config.toml
n_layer = 11
d_model = 160
n_experts = 128
experts_per_token = 3
d_expert = 64
d_shared_expert = 0
activation = "swiglu"
moe_layers = [0, 2, 4, 6, 8, 10]
router_score = "sigmoid"
normalize_top_k = true
routed_scale = 1.0
balance_loss = 0.00319
balance_bias = false
router_noise = 0.3
n_groups = 8
groups_per_token = 4
init_std_router = 0.0182
lr_router = 0.0022
vocab_size = 13156
norm = "rmsnorm"
norm_eps = 1e-05
tie_embeddings = false
optimizer = "muon_variant"
lr = 0.0132
beta1 = 0.95
grad_clip = 1.0
batch_tokens = 65536
seq_len = 256
train_tokens = 410900000
steps = 6270
dataset = "wikipedia_en"
Below are experts of layer 6 (counted from 0) of a mixture-of-experts language model. Rows are named router (the router's row for the expert), gate (a neuron's input weights, with its number), up (a neuron's input weights, with its number) and show model dimensions 0-159. Each number is 200 + 30 x the weight over its row's rms, rounded and kept within 0 to 999.
Before each expert's rows: a language model's description of what the expert responds to. This comes from a sample of Wikipedia text that the model never trained on.

# expert 33
It responds to: Inclusion verbs and connectors. Words introducing lists or membership, such as including, include, contains, featuring, plus commas and function words like of, are, in media and discography text.
router,205,163,206,222,198,278,160,226,151,264,222,249,219,186,230,220,179,211,194,140,201,213,170,232,191,190,186,202,164,163,174,190,184,222,239,161,180,214,156,159,227,219,182,200,218,222,216,218,210,166,154,215,222,122,165,230,223,172,167,191,218,178,216,206,184,236,195,214,251,150,229,154,173,219,249,218,161,187,246,214,204,199,170,198,203,169,166,258,171,166,175,215,224,213,193,209,131,170,181,209,164,228,241,210,197,224,211,184,209,154,154,196,148,221,204,212,163,171,210,179,225,230,172,232,207,212,207,241,168,211,180,210,175,265,243,223,268,217,199,170,167,196,209,182,197,225,184,161,200,147,178,204,211,172,200,232,273,176,203,162
gate1,175,210,206,227,217,177,185,280,157,155,219,203,144,213,207,240,215,210,245,198,214,185,157,213,195,185,178,133,206,215,152,146,201,191,245,138,182,200,155,169,228,209,232,166,211,182,223,159,150,189,192,255,219,154,183,229,230,204,207,178,182,227,188,222,191,238,202,226,190,176,219,181,199,250,280,169,169,151,170,209,241,211,238,187,158,194,162,172,226,133,187,200,233,161,220,213,195,237,223,243,231,218,194,217,191,175,230,165,181,202,195,224,168,168,231,165,187,220,184,196,247,211,216,240,194,189,255,200,213,180,267,246,228,256,199,214,169,185,190,160,170,220,176,192,276,174,186,156,231,181,197,219,203,202,202,186,227,186,198,202
up1,135,225,140,253,183,227,191,177,171,192,192,170,203,172,170,188,179,212,218,271,260,188,272,190,195,223,173,203,152,208,192,193,206,170,216,220,244,245,197,153,230,249,221,198,215,229,172,182,208,163,158,201,162,241,170,207,170,174,219,226,199,230,175,129,180,183,217,163,216,180,209,222,209,196,205,252,228,193,229,172,239,176,205,172,213,247,175,188,197,174,216,189,146,194,212,250,207,193,239,172,210,170,259,255,234,172,247,227,199,157,179,191,164,217,184,176,206,176,220,198,179,207,237,152,201,152,203,219,187,200,190,206,187,197,166,219,179,209,146,235,162,173,216,225,168,185,225,216,175,165,225,162,192,253,252,276,190,225,244,195

# expert 12
It responds to: Table blanks, party names. Blank cells and line breaks in election and ranking tables, plus party words like Communist, Conservative, Labour, and both.
router,232,173,185,214,201,253,180,228,176,258,228,225,205,185,258,220,188,203,168,149,183,166,186,225,170,198,175,182,180,163,201,234,205,209,232,152,175,169,203,170,230,214,188,216,215,199,209,201,165,219,171,251,207,160,225,220,224,198,139,217,188,203,179,192,200,223,188,230,280,143,223,162,169,218,189,225,130,182,218,214,208,164,188,238,239,182,169,238,175,202,176,198,209,169,167,235,177,153,230,201,185,230,242,166,208,183,243,197,217,163,175,213,137,185,211,257,148,163,237,180,161,251,209,237,179,212,222,249,158,218,118,226,155,204,247,210,265,228,201,153,177,194,234,187,176,201,198,182,207,160,179,227,200,172,192,190,228,180,213,186
gate1,155,254,161,225,227,194,219,217,219,231,182,205,208,221,238,217,191,244,196,208,177,154,221,246,230,157,217,170,202,200,219,168,202,235,185,239,261,134,140,208,184,207,215,165,144,199,197,198,174,159,216,233,224,149,202,234,242,139,202,189,222,236,185,157,149,188,210,169,172,166,126,206,213,242,262,167,254,179,194,194,228,203,167,211,258,183,218,184,205,192,207,222,186,135,201,201,218,175,172,201,188,175,196,193,174,162,172,162,224,166,219,199,194,228,193,220,228,242,186,193,264,282,206,192,187,233,187,263,188,156,172,186,178,191,163,182,192,241,183,169,228,211,212,184,200,206,230,202,206,195,177,230,210,158,268,209,215,215,218,191
up1,168,242,204,207,184,210,228,180,188,204,223,170,228,258,233,234,257,195,188,211,171,208,197,206,269,221,226,162,183,157,202,232,205,231,197,199,232,224,169,148,172,167,134,195,223,193,208,182,178,156,227,251,212,203,202,186,211,238,144,204,145,230,162,268,198,229,144,181,231,193,215,170,240,185,189,203,171,231,170,179,200,209,206,235,167,189,187,236,213,158,186,196,146,163,184,205,206,193,207,148,217,177,190,198,187,172,211,190,153,200,128,248,166,230,173,231,201,192,249,186,287,175,146,202,202,238,204,206,144,180,219,254,173,223,201,180,209,209,190,194,232,186,186,268,203,205,205,211,198,181,193,254,201,197,202,141,223,225,258,195

# expert 37
It responds to: Mixed tables and modifiers. Loose mix of of, a, digits and table pipes, plus modifiers like organ, political, marine, Prime, Type in lists and headers.
router,222,179,189,210,213,251,143,229,192,275,215,250,226,163,254,193,178,211,166,139,188,167,216,193,159,191,176,199,185,128,212,239,212,192,233,182,185,180,193,192,233,218,228,205,185,221,241,196,174,214,201,265,225,163,197,228,227,173,139,184,195,214,209,178,165,231,232,202,254,147,187,174,159,204,207,208,165,197,226,225,228,162,170,235,231,165,162,237,186,183,150,204,214,168,195,223,156,216,221,203,182,209,189,199,191,216,237,217,201,160,179,216,159,226,239,242,176,153,229,177,199,250,191,224,168,181,186,253,141,193,131,216,198,218,263,193,258,238,194,144,161,195,225,178,173,208,183,220,199,173,162,208,196,195,201,197,256,179,213,169
gate0,205,201,161,201,206,234,164,164,168,183,236,189,233,237,247,151,151,198,194,166,140,159,215,215,210,213,202,180,224,189,223,176,243,212,183,185,211,179,158,175,204,197,269,183,195,209,249,223,236,199,190,174,202,193,191,216,209,184,170,192,232,221,227,206,212,246,162,112,215,174,239,176,222,273,253,164,191,160,231,211,199,185,181,177,179,143,222,189,167,116,190,212,163,192,260,145,194,193,213,199,151,241,240,194,206,187,147,198,208,213,181,240,215,146,132,182,215,201,249,264,219,209,191,215,193,186,223,200,203,221,216,238,165,235,248,169,229,190,203,194,223,197,204,211,204,193,177,237,194,214,202,174,175,171,257,235,217,187,228,230
up0,121,186,171,206,163,232,206,232,206,228,214,189,187,209,213,230,222,218,174,240,236,204,253,188,224,231,174,217,230,218,213,186,190,200,221,209,171,250,240,233,177,241,175,279,180,189,149,141,233,184,229,225,186,194,170,150,190,192,195,204,240,231,207,160,182,244,217,199,125,202,221,187,189,189,206,171,209,259,182,204,219,148,158,202,182,206,211,205,243,245,195,200,158,216,141,228,208,207,150,180,262,217,190,187,190,267,238,207,174,176,222,188,192,238,243,189,159,185,198,157,168,162,217,253,186,187,204,181,217,143,198,170,202,199,242,198,209,254,212,193,206,176,239,186,181,191,199,197,132,203,138,176,216,149,186,188,242,200,164,210

# expert 49
It responds to: Election result numbers. Digits of vote counts and percentages in election and medal tables, e.g. 8,741, 89.6, N/a, along with Since and After.
router,218,187,187,180,193,260,177,230,184,272,227,229,213,178,244,216,177,215,175,125,197,210,192,215,164,180,185,168,195,150,204,200,216,211,212,153,198,176,220,180,222,211,197,220,205,186,226,209,153,234,197,268,222,176,215,239,226,173,155,203,234,181,202,208,183,251,226,242,264,163,214,146,138,215,193,220,140,184,222,220,222,153,189,239,218,203,175,245,185,181,170,184,198,154,175,229,171,198,200,171,201,253,211,181,205,191,238,206,220,141,181,190,150,196,205,269,140,167,221,193,188,251,212,216,184,206,217,248,141,236,137,223,170,213,254,224,265,218,192,160,184,185,228,198,173,183,213,195,203,157,188,214,179,181,213,206,233,175,206,184
gate1,152,155,175,173,203,246,173,198,156,202,227,231,240,180,170,225,202,181,190,222,143,228,222,171,169,236,178,188,227,189,188,194,196,203,281,216,189,214,244,221,209,166,161,177,156,220,244,183,189,216,207,192,206,257,236,226,149,162,149,194,194,184,218,198,220,231,230,196,205,137,222,160,245,186,219,177,139,192,181,208,202,168,207,230,214,191,229,202,145,170,212,186,200,214,225,218,244,197,203,215,216,179,227,206,182,208,253,156,276,165,162,213,121,213,212,170,215,243,230,161,154,230,256,203,170,230,209,229,175,201,268,177,233,261,185,227,219,189,244,204,223,197,213,202,186,205,170,147,213,174,217,214,169,212,169,168,202,163,205,169
up1,208,188,207,172,242,166,186,193,235,151,141,181,201,228,194,247,219,263,208,224,199,166,160,160,246,237,251,199,223,165,205,162,252,157,193,152,197,164,215,177,210,211,226,165,252,215,250,183,210,169,196,209,186,198,181,229,234,199,257,169,234,224,230,164,250,233,154,184,194,246,218,186,247,163,197,184,195,213,203,207,178,154,192,195,156,144,195,203,182,259,201,208,202,240,174,258,191,185,230,206,197,196,229,228,225,190,201,228,215,223,184,213,234,158,179,173,272,204,198,213,172,154,217,178,143,209,176,167,213,212,285,190,200,193,227,192,213,190,164,211,215,164,122,194,201,180,254,202,188,153,225,159,160,181,205,208,188,188,186,204

# expert 31
It responds to: Person nouns. Nouns for people and the piece man, as in men's basketball, women, people, Minister, worker, plus man-euver and man-ual.
router,219,188,198,216,180,240,171,215,213,228,211,208,183,153,238,235,184,239,148,172,199,150,214,206,181,164,152,206,189,164,189,228,226,235,246,191,226,170,203,218,206,229,203,227,186,167,236,156,150,218,153,293,210,190,205,210,260,181,170,194,176,255,190,191,175,219,186,231,242,185,178,216,187,223,148,255,148,176,215,240,233,202,210,220,203,160,153,209,197,208,171,209,164,175,205,214,196,181,192,202,169,200,205,199,209,226,239,192,147,180,204,190,142,211,204,256,135,117,258,174,204,235,221,214,191,225,164,227,180,229,154,206,173,197,249,193,237,258,199,193,195,197,221,179,172,222,218,228,197,170,231,216,181,127,201,174,237,218,161,195
gate0,256,190,134,243,182,197,206,245,166,202,253,202,257,176,148,287,241,248,198,175,251,225,148,235,159,207,212,206,219,140,277,219,175,177,176,205,255,210,210,185,192,202,184,181,197,208,244,204,186,149,177,257,148,210,195,201,195,182,220,203,196,224,201,165,217,233,181,193,187,122,215,185,174,192,261,171,240,192,195,215,229,195,193,206,189,179,165,179,164,170,161,166,178,191,187,198,195,238,151,190,227,204,184,168,197,188,215,224,241,178,212,205,194,218,209,152,203,220,246,216,177,175,243,158,171,201,244,196,197,184,199,188,215,277,215,161,207,160,250,168,187,173,190,207,215,218,201,191,186,212,188,201,222,174,221,165,252,220,212,162
up0,193,214,180,244,224,189,229,214,229,192,151,155,241,203,200,200,197,171,242,234,247,216,215,244,146,205,227,167,189,211,242,189,222,171,204,191,214,214,143,197,204,212,188,191,195,198,205,180,191,192,164,225,192,164,190,154,232,205,191,216,205,157,194,163,207,208,166,216,151,134,194,193,180,220,178,216,252,255,203,160,253,259,209,266,224,196,235,247,162,246,187,258,175,187,210,224,208,185,181,148,191,197,207,173,212,226,219,227,178,202,247,187,184,252,212,189,172,154,187,179,178,225,208,197,168,127,261,275,157,210,192,184,214,121,182,184,173,208,249,169,165,231,253,190,169,173,188,191,163,238,219,186,204,253,194,181,179,208,184,196

# expert 1
It responds to: Nationality and ethnicity adjectives. Demonym adjectives and their suffix pieces, often in biographies or tables, such as American, British, Lithuan-ian, Cub-an, Hispan-ic.
router,185,182,236,207,179,227,142,209,192,203,201,214,230,184,228,230,194,207,212,179,219,170,191,160,173,236,203,186,224,145,192,243,231,207,229,166,194,171,177,206,213,161,163,188,168,175,196,205,182,192,206,241,241,202,198,199,259,156,186,213,182,195,180,208,201,271,221,195,251,150,244,194,158,215,213,242,150,196,222,159,241,171,210,215,241,168,178,232,156,194,169,218,191,226,166,258,188,165,179,232,157,218,196,197,222,221,255,188,221,150,190,196,178,255,181,222,202,152,261,200,219,223,190,217,131,180,194,210,183,202,152,210,171,229,257,213,235,216,212,121,237,184,223,210,133,225,194,173,187,148,157,196,209,177,228,169,276,186,208,206
gate0,179,266,174,148,195,232,199,197,209,223,198,190,205,169,162,186,190,173,145,247,277,160,177,201,185,159,243,176,219,137,216,232,260,201,236,231,164,168,220,212,233,214,256,226,169,180,190,197,198,208,234,192,200,182,237,215,201,216,238,204,217,175,159,230,219,198,215,197,178,178,217,226,192,258,253,149,236,199,176,215,200,179,143,183,184,212,191,142,189,191,190,234,204,246,181,179,180,174,203,245,213,154,170,142,226,200,146,192,167,215,190,175,191,164,150,231,202,243,200,193,143,211,137,153,182,226,157,173,207,181,230,198,222,180,242,204,189,215,193,194,209,217,206,218,177,226,175,232,217,183,165,239,247,208,202,240,238,208,239,268
up0,146,197,211,218,242,187,257,223,226,213,183,199,234,223,192,184,223,185,190,202,221,252,207,188,205,153,218,205,210,187,161,212,184,202,245,274,206,162,187,220,191,214,199,142,204,273,182,192,231,149,181,195,195,230,174,214,165,182,226,205,207,246,174,245,214,175,162,201,187,174,176,157,204,252,245,271,203,171,198,144,191,151,225,194,184,165,206,199,195,206,164,142,188,196,194,209,269,203,259,199,234,180,181,141,193,209,195,180,278,147,194,204,229,171,209,166,218,223,194,178,240,183,130,198,169,201,202,223,214,233,191,140,155,225,237,215,238,164,185,192,216,247,172,185,193,198,200,167,184,203,195,156,188,176,218,239,223,182,246,234

# expert 8
It responds to: Digits inside years. Single digits inside years and dates, especially in tables and lifespans, such as 20(1)4 and 19(9)1; also the pronouns it and them.
router,213,178,184,211,189,263,169,221,215,245,234,217,205,195,246,238,185,230,213,136,233,173,189,225,184,201,194,180,187,164,179,192,189,205,213,200,155,197,208,195,223,209,183,188,235,183,210,193,183,215,182,288,204,146,183,230,194,178,141,217,180,229,205,182,200,216,222,196,221,184,222,137,157,226,230,252,155,237,233,211,198,164,205,257,205,165,215,234,171,180,208,224,211,183,204,201,173,208,253,199,185,212,205,174,145,189,206,195,199,151,209,202,134,222,189,249,193,140,192,204,167,277,174,244,135,215,222,255,151,240,142,230,177,219,254,224,226,237,203,143,199,176,241,189,190,184,201,186,213,148,169,230,174,194,190,201,240,160,223,177
gate2,184,169,221,203,194,214,220,245,188,250,206,232,185,254,209,229,226,201,167,224,145,230,208,179,223,182,160,187,231,202,178,189,205,212,193,228,116,160,208,170,156,160,141,226,214,193,171,234,202,165,217,262,216,185,149,180,222,174,208,247,195,182,187,194,239,206,158,200,223,189,267,146,193,247,178,207,196,200,232,207,239,197,155,240,188,134,202,224,176,165,140,158,194,224,247,223,219,214,199,172,164,198,211,154,217,211,233,186,256,175,177,224,214,198,246,253,238,220,165,182,218,287,209,221,218,221,175,213,209,199,160,168,195,193,184,161,231,187,183,193,220,179,233,172,229,178,198,160,173,168,189,200,204,212,210,154,272,197,185,221
up2,219,182,254,227,168,202,213,206,229,191,155,184,135,198,222,191,222,230,196,155,193,239,271,209,245,207,171,189,142,249,165,174,155,228,215,196,152,210,149,210,205,169,184,193,250,202,172,197,212,194,210,214,211,183,169,175,178,226,181,160,209,215,217,199,159,160,189,193,238,187,171,183,152,230,215,186,239,227,268,168,212,219,187,178,219,171,268,237,202,232,195,222,230,248,194,182,230,168,212,159,228,216,208,183,260,195,209,210,163,155,178,160,210,189,213,194,184,176,196,171,284,206,132,239,220,181,176,203,196,209,208,171,213,177,206,196,254,195,213,171,203,198,185,186,264,173,194,231,216,178,188,246,215,221,142,190,262,142,176,241

# expert 10
It responds to: Table and formatting tokens. Newlines, semicolons and pipes in tables, single digits in lists and chess notation, plus frac, round, age.
router,238,188,199,208,188,250,167,212,182,262,221,184,202,175,251,228,188,198,164,167,184,184,206,219,162,194,140,195,149,166,228,246,215,215,235,146,165,158,211,169,222,215,162,213,200,189,216,185,174,198,188,259,205,159,205,235,189,168,162,191,213,221,204,168,180,243,221,228,269,157,184,176,157,240,208,224,152,222,254,229,200,136,183,224,245,188,185,222,169,197,157,192,224,161,148,217,171,149,204,185,170,232,234,197,209,180,236,195,197,118,174,209,138,203,205,263,170,161,238,165,182,236,212,205,183,211,214,247,172,199,148,223,203,217,235,222,241,219,204,166,172,163,248,188,189,203,173,187,191,156,175,218,214,175,187,187,237,198,202,193
gate0,123,176,159,171,215,196,180,192,225,249,208,238,226,178,199,221,260,222,226,181,183,188,207,169,220,160,197,174,215,175,173,258,154,237,266,157,212,230,195,208,235,214,233,222,228,163,228,197,239,168,135,133,210,174,213,198,203,184,198,234,174,185,241,199,140,198,222,177,163,174,164,213,251,241,176,180,189,200,190,189,204,185,149,170,256,157,141,219,204,202,221,134,211,229,231,248,209,235,162,221,136,188,202,168,214,223,161,207,203,184,201,205,208,222,224,180,226,201,170,203,206,195,184,206,230,260,172,255,220,248,198,219,185,256,213,200,241,202,150,181,198,161,191,197,221,197,150,211,193,204,157,225,212,192,233,186,213,230,168,231
up0,267,221,202,220,196,238,210,175,195,210,205,230,182,220,185,176,183,190,182,243,264,154,187,191,215,196,233,210,191,211,204,161,225,211,182,190,164,199,213,193,202,191,222,198,185,235,206,162,177,214,180,174,117,186,191,225,199,249,180,233,218,135,128,204,194,244,150,160,184,252,206,251,151,193,204,162,145,234,269,154,200,210,190,261,205,214,185,171,181,174,226,216,221,208,162,205,205,178,213,187,154,179,195,177,227,220,196,238,234,257,253,237,206,246,133,197,217,227,245,161,218,169,221,252,150,147,262,174,211,191,187,220,196,207,197,220,182,190,178,205,209,200,224,171,225,185,176,229,147,163,198,183,220,164,205,195,215,248,203,163

# expert 9
It responds to: Leading digits 1, 2. First digit of multi-digit numbers, mostly 1 or 2 starting years, scores and list numbers, e.g. 1865, 2014, 22–7.
router,214,166,186,196,264,219,235,210,192,266,234,205,233,197,289,198,235,198,195,214,178,225,215,199,204,183,181,203,200,175,177,136,202,208,236,191,152,196,188,194,232,228,199,205,184,192,184,196,147,226,165,246,213,150,188,199,216,155,169,196,133,166,158,179,184,200,227,174,247,196,213,183,192,278,165,202,148,234,232,221,188,149,158,222,248,206,210,195,161,197,173,215,213,154,224,218,185,190,212,196,197,204,204,199,235,193,195,125,223,113,207,202,208,197,242,220,213,206,244,163,221,250,169,224,172,186,218,248,157,208,213,225,162,228,228,183,242,210,205,181,209,230,184,131,171,186,183,226,149,172,241,187,180,218,220,216,260,201,203,193
gate2,253,186,199,213,216,171,187,243,219,185,228,252,228,207,201,183,202,170,183,158,177,266,160,205,180,209,198,264,187,144,224,175,229,179,213,222,206,189,162,136,219,200,145,143,209,234,194,220,210,180,193,233,207,225,182,202,200,175,197,256,187,220,217,223,198,184,154,215,225,230,272,218,192,191,194,230,180,173,183,249,131,175,163,220,198,200,200,204,146,176,125,247,211,242,203,221,189,233,239,219,182,207,158,189,177,170,183,188,169,190,205,190,162,208,130,255,226,228,225,233,211,180,218,202,244,192,198,190,163,216,158,159,199,178,243,289,219,153,173,193,165,249,203,213,223,205,157,199,155,195,197,253,206,211,225,183,199,211,197,192
up2,229,188,213,246,223,217,245,225,143,214,242,221,243,223,168,177,212,200,173,179,171,258,211,174,196,202,178,281,215,159,209,160,253,173,174,201,155,231,190,123,238,213,186,152,172,192,169,199,214,160,207,255,188,230,187,231,187,210,216,211,192,238,169,219,241,173,139,237,224,193,263,190,194,188,223,282,189,182,176,207,191,198,176,203,185,211,210,229,148,162,180,227,199,264,187,222,161,249,245,203,157,204,172,189,184,190,214,225,216,235,137,214,171,192,171,237,214,197,248,190,187,191,211,163,175,178,221,215,192,207,158,138,203,157,206,210,178,188,190,203,158,179,230,143,206,216,180,212,194,213,219,195,180,149,188,237,232,208,226,229

# expert 0
It responds to: Digits in years, coordinates. Digits and spaces inside years, year ranges, coordinates and table rank cells, such as 1'9'56, 1949–1951, 29.68667.
router,219,202,194,232,182,261,216,204,205,250,216,216,223,199,222,247,204,202,168,210,210,158,104,255,156,180,162,198,204,155,208,194,225,190,214,196,193,193,202,178,185,233,272,272,155,219,217,201,161,194,179,229,244,201,227,238,241,158,195,210,232,237,184,143,193,204,248,174,303,182,225,187,193,272,222,226,161,210,236,185,193,154,205,221,213,205,154,226,170,226,175,195,162,231,247,232,183,192,210,191,187,236,204,228,203,157,210,185,178,185,185,190,212,239,182,207,130,212,230,231,184,230,179,165,154,200,172,235,184,188,182,227,172,219,230,233,225,200,238,182,223,200,213,204,167,157,190,196,175,186,194,241,180,224,257,216,218,204,228,191
gate1,187,215,185,233,215,219,229,210,131,240,176,197,137,206,186,205,160,218,209,211,128,155,238,247,192,198,212,194,241,164,151,174,221,178,196,211,167,222,203,186,214,196,207,206,134,258,166,232,178,203,216,204,251,175,221,197,225,217,138,198,204,129,179,222,262,250,183,192,244,264,227,182,212,272,227,211,211,215,174,198,186,221,161,229,214,194,163,214,232,241,202,176,142,171,221,182,215,188,163,190,191,212,174,198,206,161,209,205,176,186,189,172,219,192,206,199,191,210,203,220,174,225,210,195,182,243,182,225,213,224,255,234,144,178,213,218,220,202,220,217,162,255,210,160,180,180,205,250,177,209,143,114,239,210,243,196,190,163,178,199
up1,205,231,123,182,218,179,168,179,253,208,224,212,237,194,224,200,174,211,222,213,270,203,190,164,235,210,177,138,186,215,227,227,166,176,193,150,220,221,212,285,230,197,215,185,233,165,224,195,219,192,190,166,174,216,202,216,178,200,234,193,198,270,199,177,165,212,184,196,195,182,185,192,155,139,167,160,208,209,195,238,252,182,238,159,135,212,264,180,200,199,227,219,267,206,190,188,155,188,233,204,189,189,261,216,176,204,191,155,187,205,190,259,214,190,203,226,216,203,204,174,185,185,203,226,182,178,192,180,165,189,224,192,221,205,211,168,193,187,234,136,235,149,164,207,198,192,206,167,198,221,199,287,208,192,188,276,164,145,188,238

# expert 63
It responds to: Capital initial letters. Single capital letters starting a name or code, often after a pipe, comma or parenthesis, e.g. R. Richardson, L 17–3, (Karlsruhe).
router,239,194,215,224,243,252,197,196,160,239,191,235,185,219,206,196,155,230,259,169,141,187,192,236,136,203,174,236,162,174,163,191,187,204,229,175,208,177,182,219,169,215,251,213,181,165,193,200,129,184,175,246,214,151,224,277,211,183,147,225,185,208,197,156,144,244,230,247,204,159,216,176,219,228,209,211,177,187,233,211,188,199,177,211,200,191,179,193,192,220,199,207,204,202,202,231,150,198,223,236,152,236,222,196,201,195,174,186,189,158,220,167,178,238,196,259,256,191,253,216,220,216,206,225,188,230,265,238,80,234,207,219,240,208,223,192,215,208,207,217,232,208,227,204,173,156,193,193,165,179,183,214,218,170,220,207,205,211,161,195
gate1,220,212,191,208,173,189,217,244,209,172,227,180,170,162,201,184,252,234,256,214,180,208,216,187,155,198,207,203,204,172,152,189,180,204,168,201,256,235,208,184,179,205,198,247,227,193,212,168,231,228,158,167,143,175,224,186,191,176,193,235,173,196,161,239,201,217,169,215,197,213,169,178,230,190,215,224,191,180,256,220,264,207,234,154,230,223,238,180,196,167,177,178,184,235,168,211,203,224,261,192,169,182,199,211,151,142,229,235,161,191,179,192,163,240,236,199,135,244,216,281,147,153,185,224,207,152,229,205,258,262,217,195,235,162,170,220,225,223,183,205,163,241,170,229,168,157,172,172,169,151,206,231,195,164,210,194,240,206,223,208
up1,174,187,188,175,260,261,242,199,219,218,168,210,183,185,185,190,194,199,221,185,222,223,195,271,186,212,167,173,164,250,256,233,199,161,138,204,180,199,238,227,165,161,224,179,201,222,159,183,210,206,180,195,202,212,165,212,132,215,201,212,225,284,196,166,223,193,212,202,249,258,171,165,203,206,150,213,201,215,147,229,208,166,145,167,213,155,195,161,191,204,238,202,162,218,191,189,192,235,167,234,215,265,214,185,150,215,235,203,246,214,189,155,211,223,218,219,204,179,279,209,225,215,164,165,196,232,236,194,202,196,246,204,200,165,171,221,186,201,261,187,188,230,184,154,168,158,195,193,202,184,179,147,214,161,195,212,176,260,193,193

# expert 2
It responds to: Place-name beginnings. First word or word piece of proper names, mostly places, after a comma, pipe or "of", such as San, Los, Fort, Mount, Lak(eland).
router,229,141,215,199,175,236,193,237,166,233,211,204,207,169,223,242,149,219,237,198,227,199,211,174,176,199,142,175,175,162,215,204,214,244,224,205,234,218,209,182,191,244,195,215,211,172,207,180,104,202,180,221,195,167,223,259,242,176,199,189,168,238,194,162,188,239,193,183,185,157,214,155,197,208,256,234,181,217,177,228,187,185,200,237,199,189,238,236,194,192,180,160,168,207,179,205,173,261,194,179,141,211,195,144,203,266,185,192,194,176,220,232,195,251,302,208,192,190,253,206,225,213,178,187,199,211,208,214,153,178,131,207,199,213,244,192,228,224,169,233,166,185,246,193,171,178,232,198,172,174,206,220,187,204,241,172,267,178,165,176
gate0,215,195,169,176,190,169,221,273,227,225,217,190,188,198,207,168,201,164,183,176,160,162,195,156,176,195,222,254,199,170,250,199,184,219,273,146,179,160,197,227,216,201,189,173,242,189,205,197,201,163,153,207,187,195,234,198,217,188,219,238,179,185,174,207,218,184,213,178,178,244,218,180,174,218,179,228,214,155,222,186,189,198,195,171,198,189,171,202,220,185,207,263,240,171,190,147,265,205,231,239,235,227,225,170,213,198,258,207,205,145,212,206,163,240,195,193,202,268,158,230,192,235,181,212,160,223,219,215,184,201,187,171,214,183,216,180,277,201,171,203,230,157,196,155,143,233,179,248,208,111,212,180,121,225,221,199,260,220,205,219
up0,210,273,183,203,148,229,193,160,186,189,192,232,141,232,140,212,163,207,209,203,178,179,163,261,180,213,197,229,209,228,206,227,244,192,228,193,205,239,234,181,195,205,176,141,217,210,231,209,214,199,248,210,206,192,162,134,190,192,213,189,184,238,184,188,165,210,224,168,213,244,237,186,205,200,218,161,227,200,238,188,161,148,148,224,180,128,234,215,194,213,256,179,197,241,144,211,194,199,228,228,176,207,250,242,183,254,135,206,220,143,186,214,225,143,190,192,222,239,224,192,225,226,195,181,178,181,214,210,242,197,224,229,232,207,246,207,154,167,156,232,233,158,211,171,202,214,197,164,162,205,156,266,204,182,174,206,165,204,180,175

# expert 6
It responds to: Digits, pronouns, nouns. Percentage and table digits like 4 or 21.3%, plus male pronouns (him, himself, He) and scattered nouns such as Reserve, Loss.
router,224,199,183,194,196,248,179,227,199,259,234,188,201,168,226,210,184,181,185,159,214,150,188,236,169,191,133,213,165,139,181,220,202,230,229,143,181,178,224,196,246,224,176,223,214,172,226,198,171,222,209,281,189,160,206,221,194,172,137,206,210,218,188,187,178,225,215,231,267,140,200,175,174,247,206,245,149,208,222,233,216,169,167,232,232,192,175,229,158,188,175,172,218,200,153,236,161,177,215,209,178,232,216,186,192,195,233,188,213,120,186,225,146,220,223,240,158,138,246,179,166,267,210,242,188,207,221,244,155,220,172,219,189,231,221,202,238,209,199,157,187,211,218,169,168,201,186,192,196,178,164,223,205,164,199,200,244,198,212,188
gate0,220,197,161,179,195,140,200,236,127,195,217,182,221,187,178,208,228,206,184,227,186,195,237,220,200,160,203,236,196,198,234,215,163,211,249,259,259,235,171,151,219,184,216,234,188,151,206,231,230,224,164,220,204,174,173,249,178,138,175,249,257,245,263,190,174,119,201,155,237,142,175,178,215,220,216,214,143,168,207,207,182,183,262,206,217,147,175,163,212,204,126,211,198,208,190,192,162,188,181,203,161,229,173,199,194,202,217,182,199,209,240,248,153,237,212,234,174,156,209,176,239,202,179,213,192,178,233,241,202,220,174,215,198,244,148,198,226,223,175,194,179,193,193,212,213,232,177,200,209,177,203,226,195,182,216,265,211,232,191,193
up0,191,191,148,197,224,223,202,178,174,189,239,249,204,165,192,227,203,209,175,201,201,167,214,187,163,211,172,246,194,174,194,188,155,167,236,144,168,237,187,195,218,190,212,200,264,183,143,186,176,234,172,249,247,204,218,204,210,238,228,251,193,199,262,225,195,179,199,226,188,171,221,188,244,167,213,173,144,196,165,192,212,176,191,146,178,177,178,201,233,221,211,199,236,202,236,186,221,212,191,170,204,213,213,156,239,248,199,133,195,207,168,235,169,243,129,258,232,187,180,238,274,220,245,196,242,216,254,158,220,212,205,181,194,196,182,169,258,178,202,203,187,273,178,170,173,196,182,192,146,198,193,218,162,216,220,210,121,206,194,184

# expert 35
It responds to: Table and list markers. Line-initial pipe, hyphen and bullet marks opening rows of wiki tables, infobox fields and bulleted lists, such as | Nellie, - • Total.
router,159,175,134,193,193,240,218,237,160,256,197,205,242,185,198,223,157,199,237,184,227,193,175,174,191,214,181,206,138,171,189,212,204,211,210,196,210,211,166,201,196,183,204,220,177,152,254,182,158,180,196,233,251,180,171,222,203,180,136,193,224,169,153,194,175,179,194,225,256,183,184,166,205,266,235,184,141,222,202,197,192,125,191,266,223,127,223,203,170,210,152,207,200,191,182,189,148,141,208,232,157,223,211,174,198,177,201,126,164,209,183,147,177,262,237,173,173,229,184,159,242,251,231,186,220,215,217,190,201,204,169,242,196,212,227,203,250,190,222,207,206,173,227,180,202,217,209,193,204,175,230,206,178,236,246,225,217,177,222,180
gate1,183,193,172,196,206,206,174,238,152,173,143,206,171,220,252,216,246,211,214,254,217,176,179,165,178,246,157,234,193,223,154,197,192,187,216,242,174,214,191,238,195,212,248,200,170,200,190,172,183,177,224,165,195,204,229,167,195,222,196,212,218,209,253,145,202,189,264,143,250,168,185,219,192,232,170,218,207,216,235,207,239,169,187,169,188,251,167,203,179,190,121,162,167,194,206,185,219,184,149,168,201,181,196,206,148,201,190,214,234,241,150,184,239,200,260,208,229,183,174,192,220,215,164,236,221,234,240,194,164,236,273,228,179,216,219,223,200,222,193,208,166,268,188,220,179,197,164,193,259,201,157,248,214,229,177,151,201,153,164,181
up1,194,216,230,195,253,231,218,175,205,199,183,199,202,231,210,166,194,228,195,163,201,172,169,139,190,204,162,243,192,207,266,216,189,190,206,201,204,256,147,241,221,236,249,188,201,169,236,237,154,235,167,288,192,236,175,191,199,144,206,243,180,221,209,212,231,189,157,182,206,224,188,167,234,207,213,173,185,185,160,230,191,266,174,150,216,189,190,171,192,227,177,232,156,204,203,197,141,210,192,215,216,223,236,179,256,183,237,186,157,215,258,133,204,194,191,188,229,228,194,140,216,172,246,184,221,184,147,224,193,183,224,210,194,194,165,203,162,204,171,184,210,205,182,188,134,218,114,197,202,196,153,243,234,243,208,207,228,213,197,207